Weights of a small mixture-of-experts language model, trained from scratch on English Wikipedia.
Size: 11 layers, width 512, vocabulary 8192.
Experts: 16 experts in each of 6 layers, 224 bilinear neurons an expert, 4 picks a token, a softmax router.
Training: a variant of Adam for the experts, 466M tokens, 3683 steps.
Below are experts of layer 2 (counted from 0) of a mixture-of-experts language model. Rows are named router (the router's row for the expert), gate (a neuron's input weights, with its number), up (a neuron's input weights, with its number) and show model dimensions 480-511. Each number is 128 + 32 x the weight over its row's rms, rounded and kept within 0 to 255. Numbers have three digits each.
After each expert's rows: "mostly gets" lists some tokens that are sent to it at least half of the time. This comes from a sample of Wikipedia text that the model never trained on.

# expert 4
router:137101161155083128104114159074152173121119132092077144134087137104146168066130094110088180139094
gate0:091156092136155182134164112087136123114129135165172117162187100153148172127106120169107106103142
up0:125124177104114087135095144137088114130062142090111134181140092063165146145068137141142207156159
gate1:115152115124076115120042086120140147114168136136125179139087155158130132085135149119180116186116
up1:148145112130081171139113133124128109171221129129111166130115125130121093052138126176201162191119
gate2:160096156150083162138159123109151150139118110122118130129140090116105165193099072104116067125134
up2:163222144116104153140131111179118090124125140104138168155205107067130106146105140142111130088142
gate3:150061118125092124129098118118119170102141146147110163110185129090081150110143099085113166122150
up3:144105117180150126110101134107094136105162154115145119081075153107123123069120127121076170101108
gate4:135143060067129139115094159121163135119159106157122128149135129098119155077082135111174176203136
up4:175104187110117120149086103091080135086153185117108130192112131143139141115152108159146122216125
gate5:089156151132163131177163123133191112163123143172111128049173155108183106188144143134102150107116
up5:125164101148095135162083121168143117130110094150096103174140108128136094101110110107081115116085
gate6:175178183208070127136161107108064115087176147114144139156109120168093183124136129095121117116100
up6:073120155142085108134119121153153083162122151142123098136053141135179140155148128187156114135166
gate7:141166100168117091127155127103122136156090151145117123075102080127118145097146177155105041114177
up7:097131144157130154122181194081149150105126125135118085136213080140180100185180170122141160126158
gate8:125151134118116137142093099120157130102159208140112122122105126102079061115176109136129064150131
up8:100123183157106076138132172132105128118121089089122139131165105124141188201113141178110187078093
gate9:145151089111147151144163182113145147137158121128139144039131167143177141102124136092128147150132
up9:153126133099146120090208108159123111138138133128134168104163112127175113104208096192154144143210
gate10:106145106135169150087099120165094120090078135124151136118094115131123092160073140137047147096076
up10:174068237069087087084148088101141170129135165145134053110097157119100136140129122136131114080138
gate11:151156164134080163098142118105163132156125126105148148146076105129167063116129181125054124135159
up11:073119195095091169104137084138139122124157091133102118122112113146145127139117159125135075074083
gate12:052164127132134145138147098123159119199148146157108130061206088120071153142117159125084130157182
up12:089110189086128115119056069077116063140073091122128132086097140153173104126118055082098166129122
mostly gets: "son", "da", "an", "ley", "ina", "us"

# expert 9
router:146143089133152105117146121104086102115143164133152108093151096152081148144154165153204111137148
gate15:101106110135100125104114185130060120123200140040123073121147150102120145126083093181094160108163
up15:204098127095100085138147147130063103044125132120137157064120128115107145108136136168133160148089
gate16:147138170139085133091102128094096120108114110146129167098127122102091056141160128103084105171115
up16:127122105115085120102093110180181123096135082130199084103091099159067115148118130152068074086121
gate17:185154110125118200134095121144136193083162152092157171137113180092158119096100151094142131161112
up17:157131109084107116157096131140131144104144163116127161132075136115174163095138122074133102171187
gate18:152206160125164084144108123154165123130132112086124135123068152127167124141156085144077089098119
up18:122100080162143153147135153054130139130124122160138161170144203127077106137145172126098135167113
gate19:145187118109134235158076116138054117182123197161119186063236111167147152114121136131238109164052
up19:136163105186168119060136089183169066128138167183118113050111110185125125211127145109087124134131
gate20:145159150119117074150123113102123129138195110120095193116156117087145086190100144181140110091182
up20:142113164040095103160147103113117141161164119161137168116165098054100124184148195232109138135136
gate21:137120101139194070174122140132144109124102146114128154068151132096135085062108142135129109156101
up21:154141139086078144182075090145103161078163121115140111125085138102153172159145101092095134087103
gate22:154152185101156089121131148151112174126141158147157148153106132109073143101118165151124126158126
up22:108146127097160129146140133094097124185075103052136112158149149105097057103146160153092097188138
gate23:146171165136075122169114137162106116217080132161134147133094115125116094154076161175154170054119
up23:170119115133123103148118160141139132146120176108111186110130123074159106136126136048139177150151
gate24:066111160177148151118124103095102173123157158128121080206142134189105136115108124139104075104137
up24:120099073125155087140166103106055091154110134071114149128136184091121154200124158170138111142165
gate25:163070112080126163124088174112173115098148178075132151159142138091133181138154121096048141102156
up25:139124122144117074148078073128092139145140111140125081088161116151159149134092078181118105180165
gate26:093124141158151086147161181129097122135138110130121095162112098112131137183101118140168150141121
up26:174140129119100188132107080117183142146141176146166152100121116144093088088107111173141125120142
gate27:138162156092127166091158134147163138109096139079130140154118153081192133126127167185120131116108
up27:095114093143042128063121128131089163145098098035174154175155113124093126147126127096100106105121
mostly gets: "°", "′", "″", " until", " $", "_{"

# expert 8
router:122113225141108154082096126107103099079159124172080134102133115157121092148140147202164128101136
gate15:058148103132105106059189133113059117134136116163133162092157164132166088132137114139102100083140
up15:142111099079138117085111130127132113135104159167098025092107201108117118121135098102113161117189
gate16:153123098095149129082110155118117113135078137153174143097105134123173115078153116133109151101107
up16:154139086121113146077163098102193171123151109145120174139223136129157155159206106167086070109104
gate17:134091094127127140147082149149119147138158107117105182145156081165128138164135117132097153140114
up17:120123175143119136149111115142080179101106109125140136107118084193131167164163132097099132130121
gate18:167172173136118133139130093164103139125116080099134147127161084090190127148180099189087097176121
up18:092088135133175142105164144021132131109138098165119109109151081130141122114157131132116194080126
gate19:097133164173129096175097146125101083193092130131158178075106124125145123085134152089169135073166
up19:112137090141084073106143132072112049129113124088139154168092115170078112116125044110126152132121
gate20:167111114150137113113043120126124140121132152097131101124121101139144122126169110127127143146113
up20:099125164105082121068149215146084081105131098158132167071142106085167168206110191121172130124109
gate21:158186181155135141181116107102118111120164155145126138093180140088139194124170137134159100163115
up21:159150131107147113164158126180097133058124125180119087108132144059169160137139107135135097126151
gate22:120178117135135130152140165160107150067092164143145128179163130160093192145173143118159105143157
up22:101127139083113181119092167091168110103081075102116090036121154127176074142129127128107124117169
gate23:127132105163117081144130106146145121156096124149201149105141120139067151109152185102170082070117
up23:107147141128114156095124197095126198132143092138110117081193131104207106140179128138100136113093
gate24:163097091145152117119110104098112155123166116130115121153122114106132163138114175030116119126084
up24:094036162158125087157158149113132111114054145118140121141145133147167177187183121156092145156130
gate25:156162109105124180109155117182093103110136133166125130196153104073125106112151114114136160122157
up25:145078095164128072101162148146153104090114112100095146152128136148089091152103151145145146138148
gate26:124157160093120123099066142032117155133176148068114154063149180119108103209115104107118117091144
up26:172079082136094129086080092097158153120097136101117150104130125122162123088091052117095148201123
gate27:082184151109100140155126087150175099218153131120159135088079165179161118137129138112126084153179
up27:134123117095120097128069173061146117164152136136117103159108179138164120160105140110130093155148
mostly gets: " Sa", " La", " Al", " c", " con", " would"

# expert 2
router:064125080153103131148097130143138161138166129136127126123150118164057112143161115140154192158109
gate15:159137127101152094193100154165174144059155115136104164081076091027177106156106074131110142088193
up15:126092096102182076080139149136155159104096092151122154115120169126079124112135049068082117107154
gate16:120178128119155086139132098107125160148095119055137122151135124167131159132146190060126122099056
up16:161092036133117125162116139130178116041081101167146095149130154122097177112171085139101127142109
gate17:156130159084069136155161122110138118138148138140135144080122109149154082136140197110088087081170
up17:155129192126128065105152140076130109110112053115127128091153141121156162146132112071121170088110
gate18:167210140107112084129038136182152164165146111138126118125066153095105133132181196084126176155101
up18:154149146182081133155099117113161136089134177151136124152124088101131126118147148121183078188154
gate19:099102118124103105111137146146144154157132140113125184079119133102139177170078122158170156083069
up19:144128107147134084081167109160102089130098120111138134164119065164155112129130149129189141126119
gate20:149127134187116133094064190104146141098118161137124120093134089130184214137158168159156126127129
up20:164149177131128142101139146158104129045140120137128202125151104093170108174129161187067115160138
gate21:128113098167118181107103117186166139070175098150138114084122133187086148134126162135121154128153
up21:141175113151138122147071086152164164082117164154127120125065121067099141143115138129102081179127
gate22:152142163152126156105138164141211113072131142139131116089059120090109147144117099113150149182141
up22:104123112166117145066162140080138101143100089088108160149130187127130087141157129103132126125163
gate23:124129080175119069076154095090145097138097176091165104132118152158090132112099159092186153136071
up23:156146157147124131060126111125170154150147128131114139103150106123124140107138076127133100118104
gate24:098111103105152147107201147202138128131133141143104156154116069148142110141132146031133095096142
up24:085121136114124165148164142112113134145075153145106132158154142112147127125156174090144167085162
gate25:107088078135084168090134144125129151128104170135099137138092070177105103143125156089115109189164
up25:188120085020100122151096146166144144095140187127113147081115130093130073131093124200101121130145
gate26:092128130134120152155147140101161121103112170098144161148099111079150114093158132139163145112146
up26:173147166204102072141151080117134181173097089117153108154074072163129090097166075104120156131105
gate27:153108116136146128105091099107072145149103095120129143129162138135118170141109130079091152105178
up27:108141132091095089128120147066120121167111134120164105113126100133133139146136181176104148139126
mostly gets: " El", " more", " Al", " Har", " La", " Di"

# expert 7
router:117119126096092112112135167087153180164163165172153114090140125110169198090132148121141109118107
gate0:156120124138119095151130135070118125152122124101139087079180077157094190159124140114133154129139
up0:088137121131131199154145129143181086196072168161126117139093187128098157167134067180126117145063
gate1:125090095054054121058130149093152119121083161163116159112115111137168077187119149111157146126142
up1:169116124028125086111153087099154123106111149131136154128133057162125150139069189146167118147135
gate2:150100121126155137127185088131107117139083099135155085194073065125175094228125149196170083096170
up2:096202116120150031095177208147132145084096142045173140104167183088113127148142156074105144085155
gate3:102042167101111128100130089139107163110129144082101101080125128075137096160104116128136140203211
up3:099174135140146084127142169085122129154134143163141119079135101171126164091183068079069118073111
gate4:098124091140168117103146109150119171113086147099141098109126148163098153105158178098168163085157
up4:136121201125132128163113148124112135102167157107152125123126103079160144107091120072108162111100
gate5:053128180142167106115136065103158131101129113079159127160126112152150114088166122151101151115118
up5:163128114076106115168144137182119156152122126174166101190077077148072062150118040096104099110149
gate6:150140157136122116164134106079138089123108170117172136103178133158132092137160125125073125154155
up6:081141108122132146128179127164077174147164116160108180192094118164152103168084111097125113101111
gate7:120117138012154121137146145133145101154148152049119120082155166113139181149092116055114127130093
up7:069080135149137147120162165104183125146080081111097196177121138116179126138121207146139090079125
gate8:106104105166071176115132141085109098197102132136181093115118128136119132163075116131079092131086
up8:138115086096132101135113148112191071104120134185099104097146124143134131143131127153128102114107
gate9:165128113111193128130162112106169130118113098174116161177106062140123146122108137179131179107207
up9:079063139135127094098089098141074131097101158131157125076159099176150094124159138094129145039119
gate10:147092086058141163093083079175088127120083062171154111147114197086089126165089143129100100142136
up10:052190109081178146144145139112178068173145147104169110105114098139108110136172090125164055151141
gate11:154125119113123076148139145138143129145161145125182152152142103171165147101153127198125125164129
up11:100138148118139135130114112131115120115173163143132149108136130134167107129136161129135109095099
gate12:102147128129131140109149150107083129171133085148119116065143103130119163136105135097133131112217
up12:041122164157131096127128133172131061140160076138180118093169093127135137148135108111156152140144
mostly gets: "st", "ation", "son", "land", "nd", "tic"

# expert 3
router:125135089108132135196141141109131083096098139142136151108144092114149117129155156136159074131168
gate2:143147136110130081082139147155132138114134102139104128030096109132150095180147068162136096094146
up2:110168133074148100121159172107098126077107118040114151167209171140138152151188096106136127175104
gate3:151113117112080096073107122183095142124089127041166111080081102095156083125116116156146134143122
up3:146189147104107127049092169175106119140101122081153059109105085151137119057127121147140127151090
gate4:079101102118161184108113060134120154141117145147103116159163153188117125140147049126107139124110
up4:138103180193120113150055122162151110109133135137159130197120112183125114114072167144158101099082
gate5:171165114121134159105090138042161202086134139134139137114122129097120199158140087092131153117118
up5:101129120095098128172191137135125192112123127123151177114098156101102089156101139141108117131149
gate6:094159126125178081050143149128106169139039074085130145122145115103057154136099153091127141073121
up6:167135111148089082170084144198138171121193155167105161131167162147209084135163105148201149166155
gate7:155130153149220101121102038129151113160155128094127144089170126144142074116121118140131018146102
up7:111156128124156135077140080093118191131119144075098087121103155080137083156086108121146138159163
gate8:122105175197160168021148091092144123131127131092148071131164133131074085124127097148153150133134
up8:144124173107084143114122130138091121171194120190113161130139044157120172187148143169087115111118
gate9:143162134128154125093128130133116084131132101141141130129143031141192143144127140165094096073121
up9:094110175177168159067088108063156166146076163144181125075108118172070103115098147106167122091098
gate10:168108085081055125086113146135121126135151097109184196152125141138126194126094167103126112086099
up10:082130123068140161140162134132132109145141063073131140161142122110166160159114142129108097098128
gate11:120107085128136184144131128188151152154085155087125133115071110177090168129089051085071151129127
up11:131110139148139127063096095135159158107097169072148170127181118058119084103111148197081035100144
gate12:133162187104174164158091120078107162115080170136110218106116149103083100115108139116135068139078
up12:107052144150135131111157104123079102160109088146131118069049105065156119125119124132126163111114
gate13:176038126176160150186094098137071090181115135137128149094118115138141100167145110107106147154167
up13:083092162151035146115154146112160162116115057146143132116142117167080108152108095148127084110115
gate14:182121157100165114129118092133119148177164103148095174133123186100162177119143150081093144130130
up14:141147050117092150146143139086105101093061108136104145135165106128089118137134183111151126155120
mostly gets: " one", "8", "′", " I", "9", " V"